python train.py --d_expert=144 --activation="gelu" --balance_loss=0.0193 --norm_place="pre" --positions="rope" --grad_clip=2.0 --decay_fraction=0.752 --decay_shape="linear"
Below are experts of layer 5 (counted from 0) of a mixture-of-experts language model. Rows are named router (the router's row for the expert), up (a neuron's input weights, with its number), down (a neuron's output weights, with its number) and show model dimensions 0-127. Each number is 128 + 24 x the weight over its row's rms, rounded and kept within 0 to 255. Numbers have three digits each.
Before each expert's rows: a language model's description of what the expert responds to. This comes from a sample of Wikipedia text that the model never trained on.

# expert 13
Single-letter final pieces, mostly e or o, completing a word or name before punctuation, as in Fil-e, Sieg-e, anim-e, Enla-i.
router:122122157100136119134198100123125148095118075116157143125109138120138127112138152143111108109145127153162143113147137127149147147129133124094116159136150132110147136092151168086133092118118091116111129168155122144099169105135159098116183156109133154141167097130140136155162126149116126132128158143159101151128149150144140104140129128102164100132107108110148131089071132078128161096111
up0:092152114122106134148113107141165133120146146128153162091095114118159170122126131197127078128156176135122116136155115111162092152123166150121166140142159156127120134119099123126158167140081094164098107117107085162118112139116128102127101158127148124119158130168121139114144150133148117136112106135108158142115117161154094123131102144132141111120164157158130109099097126096100121131102
down0:116090093143145182117129119098128118123100112150126106144151149128135101138082109104133105110168100097148142138106115115156124130126098182107102174095175149092170137141118151107084116112124140147079186150139130132109129161148131101128129082143151076125105158109127120104113107135094180097106157119137118115152170126132111145096126159145195130124152122063112112102130100166143123172123
up1:106104102118119106109123136113116181129156146116126100156141100132122161155158202115079153147109156122122108142145153109133138130107139126136109187124125123120119152108124171119142120142148151146094148136138129170114158075151115136151151100167126157128105126151160124182196169149077098141162076087129092099133105149119124101152119137094124136139139124098117137100108120177100141118111
down1:134100127130122104103099156131133112111121089145124153150157139117129069124138105117099128107134074148155145125149111130179128092114131140166141126117105145140128065118083160160138149153155072137106095120116162170171116144147156124134153142135138151134107113148127092147128157106135138136153133111124148104133146109120110157092144135110083125149115125138165129162131076105095121162130
up2:152089142161087093152135126138165119133090127128149141147143132101116111125148092113175168101112178098139165136111130083173154139113102141131094125086160092141110167188108170077130136145163122119106119118144160147135158116152157126148146142112155119122109140113166105113149111125146107150108127137131141147149115110092140088106137195094105145172129094128128103076138104120086189098128
down2:116109122140174085136143116148130128141093099149156110178110075123122180131117123109113131123108133139123111104115151123077103117168106108146156120167107124122136108127162138185119126136126089138098144110142087116167110161158116119127121126157139130167137104191138163131116130104125149156130174119112172124148144143121136157200099104130116139134112132153108132142117142126089173105144
up3:109066117123115110112117133136150154105124106143151126129104148125147146095105145094125151154182124133117095092136157125105094108207070131087125143119112134138155151129129155141131136165132145127149106151098187112141138150099161119095108140127108149131091131136126097112102150127136157114116155109126168182146111153136118106133164069081135102094117163105144122118128133164138122141080
down3:160119119158170136142132161098128152116157129117108142148170127092144100099137155090085114108134152142140139100123146161132117143139160126163119116132121113134147186113099141151143116128127135124140100129169107116127149143120104113101140158164147103132136150131147130155112153120126083086108155159127182096132178119160122103108111110085099112149144175141176137142073104160100144130120
up4:137131102150120145159131118099111135125100123061146152122137108130121088108140107151178130135107117126150166098117151146082119129124115099138124135103101148179110143159105109119148118143099110098111130111119088111103141106113134134120111110114148127121177101167119076109102102134134136134087102167183151168072150160133131120123112207114146138153096129107127162130142118148110155105122
down4:128128098064147124115126132149130105154159136127133100171083150151107159108116121147137124150108122098162099118137132143112165129095096124100128141131170117118077126116148085155100129143107112139145149111106104122138119156153127109112151154132101141115123151114134129152109191126111154138121089134071157122124114096109102101149136153118129141146121111124131094165147114107147060120129
up5:146136119137136101143133080122129103131099091115128133090141089134128146135123088148121109127143086125086145170116076112127136137126130145148121142174147135137138168093137154143119140125144143062113148118157146111122117120083178124120167144129134104168157137144118165147130186130121110093144168139109119140108185062118096137096108143116153143098143115123167086115124134130113119154114
down5:130107164137106143117094139122147105107160125160112132147125147105097128122107155141153118158117152110108158179105115143136147121135138111134106102125182115151101163134117156146134136139124145129125155155135132146198120102119153123109104109136107141116091136082094148090151146139114104108125118138123160162103147147140152135115149147120167124147123113079120079141124101136106094156126
up6:117102138123136130101135099121105131117142121100147127135105131108090154098163146136140112152109131134164082105144131111116137138088092113133109138087113132131139142126118114175136145150124125138101115140162157143099121107150097129145107098148108142133164143123173117116147159115140153127122105135151138115098136093150152151170143157128147151144096146121111113068074127145105152145152
down6:128177120122127105144089139165156118106103125132106136144103127140141129119132138122165122105116135162119125138153124123123119118121106135159092115142128120130174140106120102135154141141113116113120130163140119133172119143127084114143120108103139104076126102137125122131158117133159127108181125115146112150142064117114088109100105106100119137143100136149166161155132156133167127164139
up7:092173116112117100137173152110160114080076099113135135156171124112145126132146132120132109133108140138112090078120105143108078156162131111123084090150128140081095087154137074129114116133124129121123139105130129156132175120109094134138130105118124155115144163152115149132141125163149075132110063136157109111163126111145145108147125122097117105143114167113111069108129160115147152109128
down7:122117134104108118130141111101118119156071065147098117113122130112115159154098128122089131120091117117134109152116138129133165127122129089080146117119118126148150136054114143146132169166106076123146127110145101110130111148100112108128154097135183170147154117176156106147126086163104178131092141097148129087121125160103111107093163160121134158139180163116119111151075109114080105155135
up8:153113148113114125095117115145106144086148116125080125110121127083150125075124126145174111081163119151072119107160129099138166181153112153090112126147105173174162136133100102129114116093091128099130137118113082162157150126111146093110098128133106158142128099130117133104106158087126145125091122143154160140155100152141160141186161107168157148082120142151178110162123115116111140096105
down8:128152126095131098113154091088157102155108123139163097138113135124140127109115115153097119156136107150088149131099136153138174147123157143135110137136080078124132147133175171145088111163089129156141140114136127131111080141130126130126108128163114078139106091129108125126140094136121132132070133134177084103125106107099127141104117115124130120150130120191149166113159142095132141117123
up9:111173108124109077092110150128122144149107146161097127119079133095117129113101131139108130159139149137136160087099138154150139128147130125106096128143172131118121163144110113090148149125152088104120108148132176128132116125123178126137122099125136137118162129105124156107139147115122104114127081129202162140134129124141129106160154131169111119132127141139124095118091115094162161167109
down9:113126116136116082131103128123049124171148127138129089150154164152152124084171111111178113109121087168116168200123171125164107144114082135129146132119104153147147124129117159137104179114103145117116139145142132115131099124135140160092113134093132157170090096147155145111127130102150129175172145120140093123132121127099145144107139140126134111119131161115133149105077124090146132139129
up10:102103158095113153123193129106169078126100103085104129134109135127125135164093121110135140152140125155095159150134136115155129136190112165112142094110124139154105122102156108134088148132100145128118120126144125120122153077143124154128136140144103115168106084148129138130086125117150116178155111121118120157145152141107134116160106108103110173095135125132140152129089075135119161141065
down10:091162150087160142130107132124142151097093095108148138143131116157084153102132132137144116150100127154105136146145151161151163096199109124102145168170134138097147164134139146136140143128101102120127096118102111139133116149080159112107148090113135113112131154140183095134095107144137124125137127124150118120128111089123141143111096127120145109165121140088117125137140115102124138152150